Below are experts of layer 5 (counted from 0) of a mixture-of-experts language model. Rows are named router (the router's row for the expert), up (a neuron's input weights, with its number), down (a neuron's output weights, with its number) and show model dimensions 192-239. Each number is 128 + 32 x the weight over its row's rms, rounded and kept within 0 to 255. Numbers have three digits each.
After each expert's rows: "comes before" lists some tokens at least twice as common just after its tokens as in all text; "mostly gets" lists some tokens that are sent to it at least half of the time. This comes from a sample of Wikipedia text that the model never trained on. Tokens count by the router's weight.

# expert 8
router:199109126172156118117094079158096086140117114104163128140118175109165135156132112069080181173142123141117167128165131113146134132106145182133117
up0:132180146175123170162083133126110115130153112135134106113108178129151166099146223093106183113081185151101154136121143109145139156148108170167139
down0:099156150089111121133136132111101094087121152097138099113161112102118139136134159133116076166098127194154153175130079170140103092215127126069144
up1:142174137170090107111109105099086062134156151125154070182191135162096070183119195125173118110167154083098141114156101113159144112099118077118087
down1:126088194087130127119104104159116148089127107135142054138153097132186124108119145151116074121116114128143134120146167144140150107121140173149140
up2:131106157134188154060161133107099117136130151139119108147131134100135135185133088104078128107143119083131098148104179069164134116116066107120170
down2:085115172153089032138146131130123115150146119098165152126133118150118114131070137176147141149121119045229075135120068157097177136069099122130100
up3:078101101109096129123131130175145182141131149104155154165144131068117157132107121105169122123084149110134102115118122034133158173097106177120101
down3:092133177122134129130129183103093091142117168140074124178153124089112104052125093114137131165186163119065127170158113182096105115114128090122110
up4:122076144134138131164145127135154117152063146181094082127115147093120156143154130080104173134129162085146190153141145069125164164149132169126164
down4:075136125066147117159152162123164155141142139128164129156140106181100118139188099103223161103099115137221097091149177215098096096103136134132146
up5:104114164157102129143102129143120136163119084146107160148131176119174153150103137127079157138114129109168112134108081200154169108106165069186124
down5:146126117132161129126169140168187112168186149043167150117205140119101187181182121128161138132113123138134089138169098103119094148097101159148155
up6:162112156125102095120112101190130167194127122147088115193119156118095093169091145122159073086133099086136132111116170189140091100119107095158117
down6:013114143142068099089153121170164103121157118109122125133152083119088155070074168136086155088148180098157129154128160177095139151089108180112143
up7:088127076182160065194153116135134154138126137065097153113142147155145168095149190120087099153112157116142176104120126145177101194157116130178143
down7:145124065133221113172124156178152142143139134116146094053078159115139122105107147153102119097115149151093140135160136110119133136119118107113128
up8:174163110106158142120096141143171075130051146172104111157135089097113188121148124139123135080106080127163090156107125152173127118108128078143134
down8:127159140057113092142179200085122098148100161061141136121183065115120145092170203108134130142162116117144081113154199109094157118094100121116138
comes before: ")", "–", " |", " (", "6", "0"
mostly gets: " ft", "Gls", "sq", " lb", " mm", "km"

# expert 22
router:110170116133152134108118050145155160104184079125128136121102089150171160111162080115121133141123134096149079115087100141152138142100152109199144
up0:098124093225142099131123166125084165160093079124138108114168180107143140153117163133073144161200147143088075111146116087160165144112173137121142
down0:142115054098125164131177134152173110108122147069084118107188124098081092128143080148164163066097095089177116158107135103104100132145146119053106
up1:172097133107191145100157044146111078117129099142179082175088103082148152121127149147127110192160146132127142159113098138130100097172095202105128
down1:130140082156159099161114210093104122101207142134126086138091113138157140131163114095144157063117213111182166084111140127101159203111128101095133
up2:151130081148146086123093079136174127186167185142099110136137130093124160091146183157170137101177159130168158114087165115175135158101133158143181
down2:162171116090113101108121162157089178103099128125113193183065086164165167153113110130106063151161117140123140099114132198177115163156134098098141
up3:099078139199187119109116132199081096097128198098092165102101101155091126124178181154128107156130113148116122143128097158108119103049122168112080
down3:159139108121109106153085127104148170128172102134205151119142103132141153159179142096113116094143085119092152093163140174146117134171113120122155
up4:123169116138104082109116083086162184144180142103145074133138167132185106137108153156152148106141145182158110104144181155122163151127129170163106
down4:081106126131145126091122117144150122129106159141102131132152082149091141167216144189160127146134107150122190119166145134141058107101095159153138
up5:094113150171071147107087124162121177163152136157113114184086129110150167126154150167099081128202146178125157133129123094108137103181116140115152
down5:104115231169152125128142086143156104111122100123122077117139106220107122083144109102107104168139085089110135110163074086158165180112134144123087
up6:132098151126094127121163165183108097128107101118127104098138132140106166091090160188157122133158066127121074162168130091103080124152150126096154
down6:084109042123172160089136096116143162117173158125134137157130102117081125151087172132158126170125106164125096135150123154160092130087092114144120
up7:159142118076149154095130197162148154128151147062117113151142105093113111059122135153052101114118110125171101116134165167149155143170123110105157
down7:183176075117141048147131157162195112136156176151150180154087109164105139135200125184185078070163133091122106109105135102172101127104166140188144
up8:103111172100168151100109082108157160163184113123148128122134081199163116133151102190047147129128119097141089126080159091113126111092131143154088
down8:103133130125090096172140101111169160121187081164153078062109155161089096116114121157130097102117080107123130096132068170155115136112118098094189
comes before: "°", "″", "′", ".", " /", " School"
mostly gets: " Historic", " U", " A", " railway", "A", " An"

# expert 1
router:174125117147114124138145102145186129113137164104118126110145125175183154188082165092056119152156196141111126139153156112151164170104128145134132
up0:156150142118149158154148130119108169142114139090115132178160163144117122085084180154101162150087100132124116122117127147140176189185157209136118
down0:079086162119082139099114144110101074121120060149086115150117063160061161164153052123127087110174132151188100116128114093153116094094138134120114
up1:149137107158098147095131147124143125163182102127122147136108095166149166174149045114096168131153166205055171128116165097122126140149080139158066
down1:079081172109095110092115052159138185141071073154177129097131157107103159145108169143072119153137131124214090112158120154137152119104161177120177
up2:140134120141148171140141149157140062124195110112066129102149112128125116134108181131152159106139176090121081167133155099127133152130110141120142
down2:061108167134145085094151103111144137139070161173139088110113163160139125155135114181134107169178135181128100176126148162126125154122117106156098
up3:136128127104145184189083034126142078168106103121134181137134054165178117112129156089175127132200058163098155137104145113146152113100103100150174
down3:071078115122132107111148131150143144113114143127117126118150163109176135131069069100086121151126180159139072126143131128118134176169123092150112
up4:129089106096106136148096108082106136105140154096155119162153109146088098119114166119092122085092102164137129136127048144153090074138105137061096
down4:079149147175155143097193112117131080176154147163062091120149171193160112133141113104113116136148146128074128184131193096175140171104137134157073
up5:116159178116128110118141113110119093105147098087129119100076094109192175175185078096168061181142159129128079120114142079128114126176112173122073
down5:124104145098105179122118147073114117132132102119144108165142110127174168137109140061119154084114124142128158162131110143090060123187128081076101
up6:121129114178199072155105136190122072089104112138167150092202179121079089136093091090098052102146137082145128076134130100122069165122087088109165
down6:153111140116188107161160113130109183128084162148084166080082158120109117148166169161119113174104087168136113169148124089165165086124151161171082
up7:112058136111140089099114114126213141096172144048192131105059096133112080152141139154092122110155165081111134128179180168128078111138127129143125
down7:055158100100068117136049169158094087156077123162089112126184139094171113128111035153157112126110105153138133074089125105102147097104106130163186
up8:104104159170075096180152085075103152146145134077184172141186065190113087183189106103099162108090122162109105164110128144164166130157104097122100
down8:105130090118091118101151132159141183115102157084140096074077104079130081159118171140105112158092149149117068173089126149134143105099058149070112
comes before: " the", " to", " a", " that", " been", " in"
mostly gets: " have", " had", " has", " took", " began", " having"

# expert 23
router:165130077183145116091114111128140138075122189174114158098147078140116134141194152124176134152130196146100130111112095127149087111164116116218135
up0:133114109191131104148108140059148169112187136123162115118187134132128125159093171140140093191103151149114127150154110162166131135178098125082081
down0:149131147093157124121154170092188082170124156132098067154146155230163132168075096103149110128111102097108122105072146122124101110138151145152136
up1:156128109145131144140162179125152192153145126096110150098100154126176102086114129163129161096198069103123156111138103067146149092181185174151098
down1:109178069112088089128091115142105128151187074088143134064139137147085120105122107122118126166157157161107062049096126120124167121089123089115128
up2:127156202135156177100108141143136099088127101193085077128151137159125103132211103091127072122161158091127174107182091130155084110134112151121150
down2:105144158146109102121127082133158145122113081135127115168167078073061109097113185135117039079105135132183114116109183120117150113180152167115111
up3:187111138068079099114121138120136111134157139183137114112165156145138153142126119163128143151144123189132085120058114124163177087118151089120063
down3:142184178157129185106143115069156094056113135127116177105128115145177152101107066070130112116158144113095163142111144160132120126101100171120163
up4:151157150114095096149132134142083190153164138130153091112119127092153167187128125134149113119157105119133118112183142093131167126067143118132127
down4:119079081101093147060157064122148111113183142150058121122084092124082147151128137113155116135156166125117138086112148151110154114123115125129091
up5:145139137152162160078143096079126100135067119167131106145170093096128111110099088088160105161153087154126131128158032112132102113120104108111078
down5:139111125105138091118130124132124130130179100139180139087121150127108132132151177060181097130123215155116112077143103069078100134202166149137191
up6:144108143119159176126130161115108152061119107147122102095169141176151124122082098079129108204064078159102092112147144194099144179184060208142168
down6:131154187149126109143146106139134142180114119160124137161070058094185106117106126095157113142146177103139142095070106187175122146152178129112152
up7:098080137176173129179136118132070152150167121101097130138124130116093163091199127155104114171068100150111109166136073149124164096123182129084120
down7:099103076126140100102096119064099167091083137111172156141117107106113087167089153106191097158101077160099093143180122168125111114091199156165134
up8:178189127176153135115112152150131111157146136105141120111179171113147148172121080113121127046162111137132106158170167157159111141138146112112105
down8:177093199095126184150140109157144130120152136182064138105153061131137071079158125114144108147134128116190152137127116116113134157087107133138049
comes before: "-", "\n", "|", "=", "Personal", "=="
mostly gets: " Arthropoda", " chronology", " Royal", " Beach", " You", " Guide"

# expert 26
router:121168071153123053053096101171112135131131194205131121133112120151143126119145091091064119098123102132149157132153134135134131220102165105174123
up0:118153103182126131144173116101127130204044100176079152112143150152143164128116106128129157155140113169162096138119091117115166113109208145094174
down0:159118181151142139142125095101139112089119129131117116156126112124157143173126110109093115132132141113130138146185182189175125123129135107143148
up1:131140071156149115094131096127145182125069140119123179153162089162131123118134119161109113096119131157142060153125099148158084168102210142126118
down1:050151200158078132144118066131105139134114079199113103153135139136141073141091124139044162150164100101099127099112156181131130129153108132084088
up2:197151185177171157051114146130179106096133147101148128073183140136097122108109125074126125123125173085152123157116121152144067126079144137151148
down2:013170106133065093171168119101089082104147128185135092131051134120114099172145110158124150137097091077103096155092173109122072157138189116134096
up3:158124137079119149033170193106114056166117117079115098151129138145124145145157075156128150131114108112129129124163089090123172171098066146134136
down3:156158180124106158148147071201079081128140144134147141136096179168127026148125156144127124142132127063081106187135155117120142083156166179156128
up4:144159149102152133159101160112167108171142168113139113157101121154155120127141157108111122154174144133114106154187164123130170108204120150143134
down4:130092146210130125168121121115102136102107103117123144116160120118120175185111120170153177135095127121221171136109134177140111134026134137170174
up5:182178141122105127177107127095090095116104101125166113073139113140102148113078176109130136181103152105140133092105120125140156068155145114153144
down5:124110098104114121166242145141116129049168091142095154172115167123181161120125166082171121100136107186124126183090135132147130147169161113193133
up6:120109108202169146132218165109160121080075086125124101093108110139159124150097163127107098154150123122103147150179145122128096141134121174148086
down6:193159178134095135157135115174184169141071182137143136143103125117129153111176127128139134113103154140100065089109136182128176123103147141118170
up7:143136116149144128175137083109114123168121150152123161133135061097085093153080097147122167092089209143136093143127183145105166152138068187131099
down7:138152133075155107144106149144137097087087145069081135133126218133079081103126096112119138105168142123110109179128141165173141142162165080143103
up8:088170132079097119188128082155093109150130158166138057136098160130090060171139099135106144150147106147117108055140153138115143106092160131065116
down8:060128142149104115148165140151145134095084133139130117090085149097175082077110145101165113082102145114132134145128120093104130165124125089123152
comes before: "\n", "==", "The", "In", " He", " was"
mostly gets: " she", " he", " they", " He", " They", "He"

# expert 14
router:174171094151167149118133111149158169129139180168089172095150146191130123104136104103147146162154114070142055090143120150132141160128182109164099
up0:120104107146120082143121133152117087181155147152128174163122197124112135118105170106047144117124080094091142128123088138165120185055156118096111
down0:119085120111150129135137132063094164081154087145134107131139113170163141132052128126104120110152163161177111121174186071054129111120082138108147
up1:118109113137139171125131069175093096054149086131088067162109130146133149072113104105105125107073122127148134104096141099114126093132166111131095
down1:117083086195127135095116187132116159172146099129106184130153165118150139145139129069154186075166163079100161131107128129155080140088149098134142
up2:132150127199167130140151136205150127194124064193107096102085113121108120180141068113158114139116102047148105179134127114148119131129106107125120
down2:142143112143161155123149144091139095101174154128115164144150152095133113070128126118162089141122090126055144164155154104041192110131119071185159
up3:123102186177136177078121109156136098118172164106165096107106081102120152106098137156135152105144118146175158143156177155120144064140154114094111
down3:143154122122103139169153102139060153117132093125061161182087082143097122099130096086166121161147119083120108130115107144175092185157090112108094
up4:136139130170103087116129177157169165137114111199111095188189088137172126175119082144133177111120105082170089130169129123157135118120114189129137
down4:158096160100093166164099123145136119088136169183115125115150135080094131131145152100121114126104172116109048124149108075072058137109138124176113
up5:124171101110089128119094088109104127123131096182119097138144070154131129204143094055088129149147142073155051106125139081118115058138132145203184
down5:144128148117149168169105152122139134209145167110075109112148227175059093095167157177176147147072131165146094184126170165141138148116135100063137
up6:103152082086153105171081148159148144182139118111125132116157096183156125048102184090130184117114174099089155118155155113114143174105196099099149
down6:146126149128136150066115124129099131118184116140192102152084142059082138127086107162082102170136094155111129136099130160140148130152127119121090
up7:141136147158183158167152093159091144114149087131152149165136126120132105125121160090109172190117183111122140140102075159136090166095141155192161
down7:157084089140070135088179202079165122171079074128130107126153149141144168200119181110110151136135140112096136119168096161176101067098102152163144
up8:067138175151088108175119126176159136129099147134103175123142127133162112179081129144119109126088202123152185181095084099140083141192117166144143
down8:177141133085058133067118180145108157144123095133116099137148104138126151150148142125144140155141171123140104107124151247162160117118080176081129
comes before: "1", "2", "born", "S", "C", "The"
mostly gets: " \"", " (", "(", " '", " [", " un"

# expert 25
router:130103097101107158100176179093120096160140097149094155188073166093152131134101115081063156100096134120144088124103118102117152170114079104158120
up0:151094150138095078112118142135167110106087097107159131143159157115077171120070162074112090196098109123137109042102146147125135146029079157139131
down0:039130193077143188124099149124055127152165154141063124132151172097176123129120112140135137114109197120169110130165127121138134132151185127129119
up1:154107133152151143171096114103148112125109136160163131139104138121144151118174129154121074139058098131200132148163090144151066108180169066174159
down1:133137104099126099106107066155102113130129121172094142109132095193109171091136140099078106162219114119112076110214163129106153167147102146128136
up2:132106103093106180108120128066129184104114046094162166173137120138148135143113118128169105101149135136122211127083167099169079167146084110170156
down2:021097206179116088155095098108113083140130165162063117057103135105126142103166132153111191117131147088135085153176098154082177093158110138143092
up3:100166110188130147161125116141114089099123108122154141091130112109133124166124130166156127109130129123171205121186182182152145122186150114146179
down3:145158118124194097090150164083138123097124045132112094147150195127116170154090125145069179152166169166186131153118153139156147088221118133177111
up4:136144161139136092119085131137112104142125097084189119087196127145111136123118104101091184091145095197169109114154115144091203140177123167132086
down4:166135140154111061080148140100156144168125127126078184137102126156155181134162169057140154153185165136168101094131133131128118152113133075092101
up5:086126157163134127129115093229082128177129117077132103159091140117161171181136156083133131115116173125132149136152185101124164106097134136183097
down5:211069129087095155114160145147103133064139116083150129175116114131145166094101127115143103069134138179077137101149113153097133174099121103159110
up6:133091108208093195103042165151116163151145194087096141163151193182137082168124107095048071174140116178114147112144129128157153132165133096152140
down6:042157165009086085168157091163115109093091099143140128090104063091175191073145154100173179092098184099126106084076141057113148084080079131080129
up7:109152138135151174124147130132100181141147081164132213171181138104183118092206114110096106105147120138137048155095065149112121160139147148182150
down7:146131157128138126113126085123127105092096158142118145086148144076111102107084149152170115151197127128174115114122169129180096076096194080091187
up8:067070140100074148149094130153126128124162110143055185183122107134181123144153160122187121172123062084091123118118092119101106138130140086160100
down8:133109063118116132116047101138120121150099225121163090109135137113147078119127077085130135151169129151195138130165099108171092140103139105189164
comes before: " of", ".", ",", " in", " and", " to"
mostly gets: " children", " songs", " films", " services", " books", " schools"

# expert 5
router:159101164125110122134168138108102094151157082107074149130113133153155120166149144117120157131165077175140105107183079172158129093108172155089127
up0:157123158096161109150161149122094116130145151166090101138096097095119193184136145133082120165105080167150094107162173114113117138152100124124086
down0:183123122155100106145102084057154122133124146164095091085135076139181081045095165097137143080069105164134127059129096111092122098174116109179078
up1:169131158074086169158085155153121135047107117080173112143096157167153117098101105099135119124111141087149113148083113174117086163156117193198106
down1:067114118170136110097121105118071137136139142095148167109116126111167103120101116138125118082150114161112169147131098129105132058125117140080114
up2:056117132110129116195171165151066146198161119153104059188178116178187136149146088169148156094090182155133132166111165106189111137157130145151092
down2:133129200155130127115109101122105113140129121101167154125140040199146153078119131108108118115155157113170157191141173086173073107097137145131134
up3:072153130123133145122134142070099117126081141129135138128126179173133169157174120177078131122067130128097121179139121162104120133093133199150180
down3:164204197072119131155173134176119088144118181174117109079133108175114156129113194110109119102195144180096169144150189147133120136123103129082134
up4:105101131172116129142145134157161118110083104114116174126116178187128102180155124097175134177137120135165141160129017118111121089137109122142140
down4:110187148137156171126124123129126110121203129104168145110103109098105145133146168116099143064133124073094131155118121143111100093167141172107058
up5:131103132106157138109138131103132114112140167146147116134100106119150091102150158170113126147092102147152118121148145172158138105132132085114156
down5:122133081111088180144136152153110079109129150111114173123162158173142115148118091112073119065142116177104098094175160074173138161090158101193091
up6:106077127147091037158072109088154149110136116150072178127112127134045157120147112171099152094125091155177102132101140132178089146107059125120189
down6:132128164152155129121158111095086153138149100114142137133184104105152123138140146178097179090152128145126127147069122098062110113163115177127126
up7:106140117164156078160130099103224163127106111167154101151129104181156165091139154094107097133159158154073116112091110090165129180174122132066136
down7:153107160113156100115124111095144089140131113109098186097095099155097115180105130156164132133134108109112124130120138131124173103093121122080095
up8:134132138118130162107121186118084128159119147168154095118097168159147158082193149124081095115167157118116134116163115082186100146191104121139134
down8:112099112152138146095130156087139181116084111151157151154088193093201171153135175108170142152103124129135116040072136115061131120129076141109082
comes before: " |", ";", "|", "|---|---|---|---|", "|---|---|---|---|---|", "|---|---|---|---|---|---|"
mostly gets: " Votes", " FW", " MF", " %", " ±%", " DF"

# expert 12
router:147142131152079128118113093142085124149148075145115165181118172121077124108080159086090152139147128084180086150138130129125121178162149080185135
up0:154103087188142119101147174128164152159113076131093140074077121165191134085149069124119140080099109151140077150137128111117164098130126107139140
down0:122130121156125100177131076111150167148114122169177160157107183111104139156152139081125106153131119134186148080135164149174148126145110135119111
up1:112051137123129109068091086159168128154097065053137110090099163135132100140150217154104122172157131115127162129191082127115086157099116164112140
down1:060115133100110114165132116133103094098150154130158099097130150139151105104053183149178120134102131143154158107146085127105115151196150091109093
up2:167165140232135140155126101145172174152149091151151127150169123145134095140145129132166141133104128146123153119074141124166134121128108093118136
down2:102132143132105006052092069126137093143083134155120112132112106090158214070143176172094192141164066147144075133213131112138068142157105133145155
up3:138119124149155016150147104112134116140184152109118122130118135121090151136097181119102208092145124163102142101152130146127122165148114136149108
down3:175129123093142145079077127153173135135131158073133139142137102154108125130154101097104166139123107140120137171127156148171104083078133136163159
up4:113129180150163143125132140146107162092144158165135134136137095144091117120141092156154094092103138151205099110117195126118138125076106105152165
down4:094134092118100118132145177137172082153146102080149168133122096142045110138136143176121167083126210107097108120183088105160110132133131108119117
up5:182159165126188127092084136128160148171140130087163151126113142152143104125100094142141103091191149134086070075159080117128061116105106125125098
down5:015117101129132116100139121092129125081156173138196089084181080066168088112147159175105102177094145095165106121095138160154148115118180129088121
up6:130080135149136163177076081131186107120098113124133089075135140161128099129143146140098148149149196149134135104084122143143105132101160130140072
down6:194107150167140135165120079047136131088138135168124154142129142174094107118120109129115074155051151080099123161156147134150115064124170129155127
up7:091173074191113191121193082123177154138171146071124121134169150107139126054074195086121122095146110124140202154113165172142080113095100150138117
down7:081096113125197151165083164113162103118113114165135143139178105171121142178114091102135121143149130146074082166166176106120192163135147120160097
up8:073166105107084162136115140149167124147155092148155049107092093186127090090121110134153117106118077128106172115102147128098164119099121113133094
down8:160113069198185114125142133129100122187103183126117032117132093108128136125170109079106143167099161161109106146143027123102118135126163076129160
comes before: ",", " and", ".", " (", "'", " in"
mostly gets: " States", " American", " China", " British", " Australia", " England"

# expert 10
router:113137172130066140131161138138141117111172110107134188207083116108108146142122116095138081173157065100183180125109133082165171104148058119177137
up0:124122156160129093089140133108133118138169092123115142137099170095113137119189113059136154151142130125086133154166169178101144101115122123121065
down0:116127099107092187145179097171144141139119111181150132079139109129142104117112197130141072088126165132182170117145089117139159160139177111122136
up1:097101127174136105195127124139147110135145136087136123101132070184126139169159091089127137196113140099139141147136067214160110191163106120153169
down1:146115161094106185114125113083187076143078077108211175078152173145150154086128086072082051145124205138130082131196135145142169082130113082099133
up2:101106123167147064084129131119084086121118105094179126141152155118123105169143062097161097101099110026162156145092173145158131153134110163152157
down2:147094164164109098105121143191141104116116094138077129151150113120094143126159209118166103154146105169130174139144103121132106156107146169171077
up3:101119106195117098074121136158152167135088127100229104141120138128152140129188061132141186147159161099173125162154145149163103157091128104097133
down3:140148147130102127168164199113149130124163120079084152133095122150145104101104139133089089164115154087094218136091153099157142137094160141096108
up4:134151156121119110145220128132074140118171052160145152183091129104146194129093110097139130168111118114102116099132103089117086122104064066127140
down4:131136095115154028066150150144076173102063116143169114069111100163122151077137165122138127069216126131104070168156124122067140181095142111098114
up5:156154075096111168179098174139145082114179114091113119101120175098117149087156178131113104162069117114123057157177173172154124185106115135174067
down5:162179126096129134110152120097161118189096104118054071163086151209104112203096114105143116145186092126102170123093092106118173085135102185183118
up6:092165145117142174133150134168151154093145112127131128125092129128085130174128128152131123140147095105146152156088151206121122114119091132124176
down6:145097134190139146086129158096106123160041137111151162018146124114117091103144153116147096128118144129149154102157039143090086149150119150196161
up7:212126129106120096125094129099113082107159166142124076105139109112047136100164157153129132157097119089111073186145098123074155155158048076111153
down7:166096109071132090113147063113123189152115135169134192161141104102131159112123174109116106139142086155128148155074132203173085092104140131199112
up8:079134177160118081070125233081157108150117128118138130112104097192094130093069100189096041152139116152152143127140128110120120105136115133179187
down8:110092122126106099170146157136143137148124101108089126158102086081155138142102124126096128103120099155124178046144157139129144191166111166126057
comes before: " of", " the", " ", " a", " Carolina", " addition"
mostly gets: "In", " son", " South", " father", " member", " north"

# expert 0
router:156119118156181154103156068145154132127145088124092154117178109174136107125138098073118154110154143160181080139161126109133082190100152162154118
up0:139148118121116158132136160041128120180131128127118151072154147139170140095107181113153092142164092147095151135176134146151132156070163105159174
down0:083192139171097129180121132098167117167130106109133119155081130101115101120084146172074099129115111134153145119183160156129080107127136103129098
up1:125103111116090120161130153135152158117107111046133108095122147173144086124116123097133118114154092120154137125074154143107141172155056119165184
down1:114155076161091137137195136195121131102149186144120151122114094130098167100098108131131114130091148089139120177097096106083174128116170134120112
up2:105105184092155149068164188162179192137115078140198137110084098163134093169129216120115102115108097163150116094105121124146097170098125023102107
down2:133090130126135106192100147072074116151087121092129127159094138067107108119138119161132101058164114159127163155088117095089134168139121132118144
up3:137134173111077161092095148168136093116159079159109095179113104122135098125129153080111148070171210171121153167082094127092123190115139150128149
down3:097158119060100164088191160138125134068197189138098148149139172201094113096107154069153128168110088126117136151184166105160163038120154169109077
up4:115085139156206080077121138121104135155121155149102133142129156154108140120135110109121097085155169179121152156070085103110139102121076148120135
down4:131125125188100227037182105138076175118121179133120148119105196172154155164098170118077160139077101124131146097156125157084138099141134101211134
up5:115086119184148130123111107126184153092111108162078109149173159087124169065093067199117101085116134119153125177110148157120109178142154109147144
down5:136114171183193155094160086116159094113128143102058112116180121148185141104143109125171082154160082122139129138132156118130181097138108034143108
up6:116157145149144151123180110112106133131154105129133115182103169094074125101130079161147176158156155169125084148086111092094122187082161145120128
down6:126124128115081121130173137172115145167112138118156114118155127000135169142147161121171126128146153155147100076118082084135107123152100129100120
up7:112164123134108145104082132030073114105072107113116110154086122141145124131115089107082125126131163137139147171143138085122154137131112147157080
down7:188119123172149159161124191152147161066131153095139138104142134151097156098165116073144158133152211079056075134115157081142082138107134142178134
up8:177146134130089142081105138130135111217137136113115101173131129188117132145147153110126182154114131068124054124135128128118167128094172113088103
down8:125093117097141122133117075132128131161128154183187124120128098119161089097089144136128105114143129118137119049114150165076158101148144168167126
comes before: "\n", " ", "See", " also", " List", "History"
mostly gets: "==", "===", " ==", " ===", "====", "|"

# expert 13
router:131172167183113139123116129121124126134146115136112126131139097110148242134122137142088113202115103109116134116117147125187156107132125095132140
up0:154127069124126091139121121105177127191095104220173173134110084125112151109115155101095110102128094147141112114119118149133167081116171140162056
down0:178139153151124169148155108139148175111107103159070141127125205174059125149144123103100129193178127110126074102071116119118143128126134115162152
up1:154136121144082133132101136137124159151136122146132065094085076184114157143124108101100092178115142137133128130117118162164089127128133125119136
down1:125180109099151135107125121164093141097146130134121153133181096178177025075159119155145083155150103118128147182183151159111135099084128194141091
up2:099118098144123080158115072148115132125173132139080117152150122117091146089163149199177153077178149143118125167078129106145061084152161186134107
down2:120096146114142131120108139166089110069175122155196090131147110115124095147083173137089113159123167151136118120117133162174128142144208076222120
up3:116137121107167127125163147181139100135124161226147136111103110076113128098163114162131152162085153139134132132127094149119073135161112132130060
down3:168123167125177129091091124138066122083120144128088107092165122154113116156136128108130120195090126173150126161118146180103157158135118109103138
up4:090095190042094207085154133130169100127162165135111129119046143075137131197071146084144109171096123128175147128093156153184159160141179184046130
down4:109140130169048125172156079148104138184167117118167090158131126139175131182155085185087143110149156120126139108109141086052149138087104158180178
up5:197186123145122092122133139126125145130118137106174154121186145103188139084143179114142163151116149123129123134137178198136099196175132118126089
down5:099099170090158121124069137145142165134129103155119138125082071099086141143144133093173113135155121090122111129152071144077122119109087120109133
up6:134127150166136131100150097100128122156148144104093092099121069167107221194175102145074165094144123178112115140165095161167157173076109134109123
down6:121150114144155123104164117098098133139099219082034072184110083196104110110116110202115085140144112209180144103061156132124127152154090124105130
up7:116172143138097177144125099143134121165180181099170143128175051136157108176126140108072115142125091107108125158150135131131126114126107124120150
down7:194142079197102120150099156117161138141121106142140089139103181147122128135147116129119174096118137161131146128127049176123141073101158112179136
up8:094146086126117107082188106080185127088101154074138140125169114176142145068119142146110134122111162233080188080157167147116088121146153155170148
down8:132161100122151076159122107117084123143137094164134074075109110092175121145111128101136130127178149137129179121051118122156120132091141111112046
comes before: " ", " York", " States", " Zealand", " Kingdom", " Jersey"
mostly gets: " New", " San", " each", "New", "|---|---|---|---|---|", "|---|---|---|"